{
  "hidden_size": 256,
  "moe_layers": [1, 2, 3, 4, 5, 6, 7],
  "router_score": "sigmoid",
  "vocab_size": 8192,
  "max_seq_len": 2048
}
Below are experts of layer 5 (counted from 0) of a mixture-of-experts language model. Rows are named gate (a neuron's input weights, with its number), up (a neuron's input weights, with its number) and show model dimensions 192-255. Each number is 128 + 32 x the weight over its row's rms, rounded and kept within 0 to 255. Numbers have three digits each.
Before each expert's rows: a language model's description of what the expert responds to. This comes from a sample of Wikipedia text that the model never trained on.

# expert 10
It responds to: Nationality adjectives and place names, or their final pieces, such as American, British, United States, Pradesh, Pakistan, California.
gate0:165137174118110126087131151163167053073064153130201131201090133169162137070133089163124130119151106119150104124126150142139119174148078173131124156143117082120109128118099106150098108100064110
up0:107098183106119145101145110203151076107068117148218081144120149125150103121080107153071120126158164160164081121122154145130146190172120168174106136144143104128109124132124166151092141127113115
gate1:113114111177116069065117141058134148133145180081118165111163123098141110161106185135118128119133122180152154181120084125147037143099068212113143044106175209108188079144158127173102116154103152
up1:142123131161134114119124188168114121164142139112149113118185158090158115113119097121101110110105138114094133100095167117108150147076163098109134124122126097104131118080145168114164126116125134
gate2:088119123114149127141141110114123102111127144160054126079151127126114176132191129112146121185151102050171104105166167194084154143133130115122176213102085108063135099113208096117092158143106103
up2:164138186190089159050157133101118202139071143115175158153113108145158082130041110183122141109064140166079128128109077069154099113137141093169135089081157143183124111163132141137089109144124128
gate3:161127097117120161135143120179141096078082106106105103193113088129087179123161098141146135161114089069114119165108088098138142109157123162086067123137132143106146067125124174127211079133101120
up3:145107165157115108120108141128120147151153148149085175095143118119147111096107136129137155117200117173176121117197147161087111190116162104153143153146124133111101165122136097126112131089178124
gate4:120118101030141134066109175135118081117149144107171153122100090186079088148095116153122057141124122135095116176147132122192127100138078162139082072123152126156131128133090119134127086125076083
up4:118164141173136069154138131034200155136090148158090102123145202125134157132156160141092118095135135147132139119131112141116153087094148175154136099142137175139100089121147188150126152153116191
gate5:115109111091119112149114122139160097098127090129105132095098119136146077178164117113156112157163130165123145137150080102124099190110132019125056136075124064149110151131163107096100210118089100
up5:137074149145111107152077155095115111163158101168150134128089135165133085122120150160152141126093140161138094111102110078190114106093098133121060181052158086140108137116163121122131131169085106

# expert 9
It responds to: Leading digits of years, dates and lap times, such as 1 in 1745 or +1:39, 19 in 19th century, 2 in 2002.
gate0:156107182079119171135159141128074136106150054149113024167168113134159143139158070094121118115103137125123132121145123132147108144109178124055104136135122119145122136079129157131087141075091111
up0:109137103149132121084144100152097129099042122122145178142069116137069094198129164108166145166116151146169118161118162116179158119165141147106136124110122155140108097150112161118186135142114164
gate1:102096142121097128202166094119066139111109076139124167116111122130118130167128096127089161183118135151125104091152135125093141185091189082113091155121158148098095142124098187118129121113159087
up1:101133148122125163178166113132096132137126082052136134124156111167177145137090143153146140131130091152076065108132134118070137172065163103125141141076068129108164144144133151153090137084204101
gate2:163143169115110115153055153109079124066127071154158097140100130160089124186142124094080129138135086127105161095132199183098158140155130152082101091093148080118154115145118136132121172095111148
up2:171161177088123174169120168085114131109146053147167128175136128158102134182132143101065092134135125157079182114130140181079177155166174177102118131117122113122118151145080149143088156123080166
gate3:122149116125082098151116131076091096121107134144092120097165099116128075143114169118102120131118143080148118116087140141109166173106130070114106134132178124122183111079140175145119131107168061
up3:103081162113165156091132091124140134131058113145185066134036143113130134144099075136118108174155139190128124117143136162160141128168152165135122104103120133186082171167063051106158127113094150
gate4:154099144142147121158146126102128129158100067110125127173128157115161110130152149096056111096133110105110161123131079139106168120033078112196091192131137101106133098123131097215106121121120118
up4:075149135117114077111076090114136133160177129100143084093145114105179147122119205152141186160144123144128137102125135129124140189100121162100098142101101142144083091164129089101077103183171139
gate5:120155092125111124120125102179179162143123145130092119155092070175057147132156109111111145141109104169127158126103162139211082124121137175157068107104179068164138074158101112146120185159155167
up5:130157069172166120141115142152151187106146186101114160150096127124105137184143126108159163091114130122108100122097154140194092105083110144128112100098136055093098092157096122128087121181166169

# expert 1
It responds to: First pieces of longer words, often Latinate prefixes like pro, pre, ex, inter, trans, ad, g, including in LaTeX-heavy passages.
gate0:137100104067111160126154143153134141116025150109129011129109116131124142163110126160148125153128065099175136144144252116143120143040133093159191168117124153089112096129163100099097131059153099
up0:095158105121099134105152116134107149168070133137141117125096148094145118152142144107110094127155118172142173203138197133090085116051144095154162145109128140081081093108173065112072191091161098
gate1:121132120088082101138165189131081060080155115127214152133168130153132115101136134112128095192103097130159122044157112152218169141183162144076185132127154093136138113147099122090125120150128107
up1:171085138113168127148146142098083137077164088116128114133146109166091153172138146082154089116144142134150134095136129124174120135160167100084210100158158120146145149129094079086081152133121102
gate2:128140094091096144103154145149143135121087200145108107073123118136128121115176121167169124125091100134163152095141086111074095152192079124147090189169145108125131123135147133130120092212115115
up2:069120090104149114095089083133132107123134108170133090137164112116171153102179142126117093172143137141093116149074174145138161132109141148080152092074116092153146183137127151107113172111141160
gate3:162143126056141184141101173126104097159114131070097121169117100070138123114099071160134150100151112141129078122138168176100133163148185103139148164115174107145168143112100159136123128173148125
up3:121097114159167139131126096135097126095130148176133097188176144140116151171183157102173139183117110057133123100116118137175191153095068165108137149134105116134151128096141118130183136153141135
gate4:174184145159093079119137191161158145113169092106169145092126125098102114101053160098076132141149106174108153137090137120104122111071186113125127124205147117133165149098158123084119109120232112
up4:146143094069110137107156126107188136160075141123120119124116138168114108128129122082152099104096112170184126154140124185130215128180123098167154090185091156140145151102085124117167167131166102
gate5:093152147072149103136118145188149133140222154112205138078191159157180116134110087121115087144128155110141140081198110107124178107207119100123143083147174113089146155148127122081114092138143165
up5:163156142113119157110148167097146122117195132119133105146147121105150123114112118115173064115137098156170143148141141138082189098113155094135126117176102143190106097148103152139067089133169169

# expert 0
It responds to: Prepositions and conjunctions such as of, to, and, for, or, plus words inside proper names, like Bank of America, Holy Spirit, Law & Order.
gate0:105078137086133131148147123123125114158130105124148124108110143133109112117130207117121103129195132145148165160187123168123103147129117117106159156152140142084178167090184102080136130142129114
up0:171146130115150117096102168103135151101140102132142098110064162101107121090130153114074193083084136150047133133100087158119142091126094157122145151077169151102166143077148085159172100095137138
gate1:179193150123079187086146166160151156140140138106109084169111107116165123197152198142135060158123108142147132081126063061102102126193115145112119129135093112130095193142135145092114060122103064
up1:131137177149130175028059161157123193115094122096135120185177199120109143176108141168111102146083111156077097110134094083142094130121160122189146157152081136134087155082120088128112074153115084
gate2:098107065090058072143148149118119112148087092142142150141167125128130134127151120157143075055142120102159086131185116110127153198156157116165110162120097081125099138134160107109129107187180141
up2:155135119097142151137151095154127124131179162166132127064117089134089110068151135140127159162130133196100191162096125106158058137098057095150100114139117142161162092127090094109087139107142123
gate3:088102160084125116117064109190077116183134130171147106167130152086152162139149151128120115181094175105112102169116111068163124149154113166130104091102123156093160087148088167148099158107093153
up3:118183119040115097157086169143070107108140095161157111075099183085111114123129104126195134158072110118164089148171182073147116112095143149101118113158095120137142163145097141158112185085129084
gate4:130060150165144131123132156098113131067082142137141126177112125158118136133100125120156124160178112107110122149160135157122145120141191150171143173079136106136081129136090083214117099134111134
up4:118140065123124118100169126098114144124124122085151102076106154084076145117143127087133130102100141146085166149109139153072111152181134137109095094111158156090161079091151151137102161091102128
gate5:090115116140114135113181089174105121133124136060155168102132106126145133100136147122146103130134114117191050082149106159173100156065133121120095153153166091137196095115211081158137117130125116
up5:166111103094147132106076088132136112142166130180167056172148161148118144102141085157098121063182133110121181112139136108137145164132109168144140097079168164136147122127090119130099132131136146

# expert 12
It responds to: Whole numbers in tables, scores, durations, vote counts and coordinates, often between pipes, like 72:56, 94, 97.3830°W, 219,165.
gate0:164104158147126118153150119102172110146152091129176123193168130155148110054155140116158070096159150083149128140161099210104108126207074160139149123178111118118121145180187101180116110127139077
up0:143129127128120142123129141091141188102100132114133077099162167138157141211117082153073120148056116137127142156138096146127181079080122163074137155109108145169139179079147135183107177152145100
gate1:126098122130163141158176174138107132145135124168136146112147088122198143078084127125184050088119130083043100128135147101111127157139125097130089154145115118118109133110125152181109112145117165
up1:166124137133156131155090130070096091142126141173053138131118107121134136237095122066098132150131153138097120121073130165135151071123147069101123116123184200162149130161150144106139130098110172
gate2:129143122132098089130090078138139126091128057081092180167159093119146123107202169121080143079084108137133118138128152131132133130080129168090106174096118119090140094119096097100151084096145190
up2:144133100166120108149145091125158155125152100175166160175145136157115156078155125085078122073087128177113149108162115105134092117127168175136140158154145129069121157115098115138112110119138182
gate3:191177096187108128137102151136187076074141147103112137127110108110120145141170099179138131128138135164109131119161082135156078162055147123137148139206116144146124089080225139161148118144114056
up3:117121101123142125142130104161064113119141207126117060140145160149144127070120105074081139079130145092175134093106139150054120165142065093136136178116133117110112106151203116168127015148079125
gate4:145148104126089108154178121153133180149156129104128110135184143105168091160153109114136215147115117119198159089157143155124091190090139129128159175135169133101137130070164137144083082096158054
up4:135134075152151191135098139166097150201179086133046156162214132095210155147170125091139071125096126066128079113170080102119138107161098130091114103121140049068086131153112126133139078143128180
gate5:089084078110077051068109123094126145104138122116119147068084051053105103182136134108179104135114140138136135113158132099166121158097170119163088168130173153122093137127152102141135168103095058
up5:070118135168118159132127103156135078120097142111120097124143168136125111122124105118117194134114082092102097147105202125151151161125092111093082121100151121155147116105159164113152096102184154

# expert 25
It responds to: Pipes closing table rows, plus colons, semicolons and dashes after labels in infobox lists, e.g. "Labels: Sullen;".
gate0:142109158106087167107140084135183122094108109125143125131113156111183113087220097121081138082093091065118104108119130195167139162070096138136160175082096096151169119117112094160105144145156096
up0:075126151140067175162126130141161096058133144161112113132120169105175112180160103114085118076079108108090109053134179135161125117077122117110144209122089120176195168109167137157135156142159104
gate1:156125143141142141100050100165136141122128142158115170170171152143098060097056154163163121153109112103165139123110167116145154158130133173099142117105148064116208142097163111149143091120093155
up1:082143081150123076090160137124084134122161092111130196079142076082152131144197216086150111136146106123106134161135161076133149091138093101096162122140125171059069163110104141121111169166136167
gate2:101142139085089137142146093158149129141097107169091087127117103109169160137104111141175066126128119120133151148146175115138185137117124147176095116121198128150159053105166095109144148122145140
up2:132150127137163141175120139139110134128097120111116059119175101120122119114138103159172102200139150136164188099101180142181104114149108099152088179121167110168107172103139089117145143090127155
gate3:159122131128103053129176102140160139097128154148094107117123090141118132098151174078122197112146143142107096118095104144179087139040114139132161165176155171164181112079127114132140142122117184
up3:154101111132136140164141109119146126114127103167131123134153098129088124150110130108163170171116120156099130089097118150131080139084119094108154162163113179150172114077132073149094120088096119
gate4:125181074119124129149138126115166127151116135138111063080127106129159135062189111106149075111130133113132161121126196181160103143125140094132099142129093108177094153109146078158097170093118061
up4:133127059125142076139097148118189118144112136134089120127123106127155144095180128061142131078072155078150185116109201133183088102121150122164115124101124116139083095160099072174162174069109095
gate5:109151092079100150152093119152191125140120164148130108087180111117122119124111093153186186180134154172158108116151116131145045183113111177071110148145113159150130115136129120095097120085223127
up5:099163151092151119134073099145176151137107101131145069118132137107130149105149125172155192155085110179130097076126107120162104153112088131183130179130107126158145119092149158070100155108188133

# expert 27
It responds to: Last three digits of years after 1 or 2, like 2012, 1905, 1995, and closing parentheses after citations or measurements.
gate0:083152158101147179114096163104120112193190126097150088120228139153118119055090116166123073145092128139066157120055101152102088149067114207123107108132136138119168141062091166120144167133125109
up0:174107080128121117131074157088109091086167113116105147121072132109071078068194105163130145103162120149100071105143093167135082112124132124167127170140128081151153173114097140169179149117074184
gate1:131134059182121171103134146139138134231138168155189203116138151140157146096106111118097154049134094093116133132076142138135152116097063197134072140154094131070105107054090176106119111164136184
up1:086106165152139138107136115168141182136108125063086091072084115096124119165057103128128132202140133137088115165111118132121074129109108146075181139145113136199202155228157094131099113104126117
gate2:082123123079103138140121125188151131095103121126141083098087102118151124072092138172159124189147068119177161103108135184119111180147141094119105119163148126114161150116157094116119160126136058
up2:121110137108108153134159058152167126080069128072161133179048119137159098125095157176178146163162083171129205125135152165083121158149118121165106172192152136133189131148114126118113137141141060
gate3:107095095129116178145164114160192100121096173199190159136059139180123134073094075137132130158138104106191098141086154132101196136068137062142102141112133116184144120090116151157135086145062102
up3:136131154144129160112169105064160044113145116151142105123146151115091155171162090131135097147146152175190068121122155169133194192015113140088146075068106141132156122081143202059143149103149148
gate4:175154124129068058155163128148132155069195131107134146089127064113147150113097092123193130129147097122117100205100129148103129173099152072141108179152099188122114177129130058138123108097133124
up4:122142116049137178186144116098139139152154119109143093141123113141131079084140054110120061071133103119163075093108154178080130129098096124062183078120074172102092151133157191205143151138104178
gate5:050117125078119104126054136168091152111189132149076103118167165098132133049120158121079102072093139171151108148137140126159066211075129187114146081102136120154135134161128122127147122130075147
up5:140119125178148125146107142084067120140115064114092122132164104128119127144077125159157157140168126105088178136178125120122168077157163081122130184153147133082096176160148135113112114111163116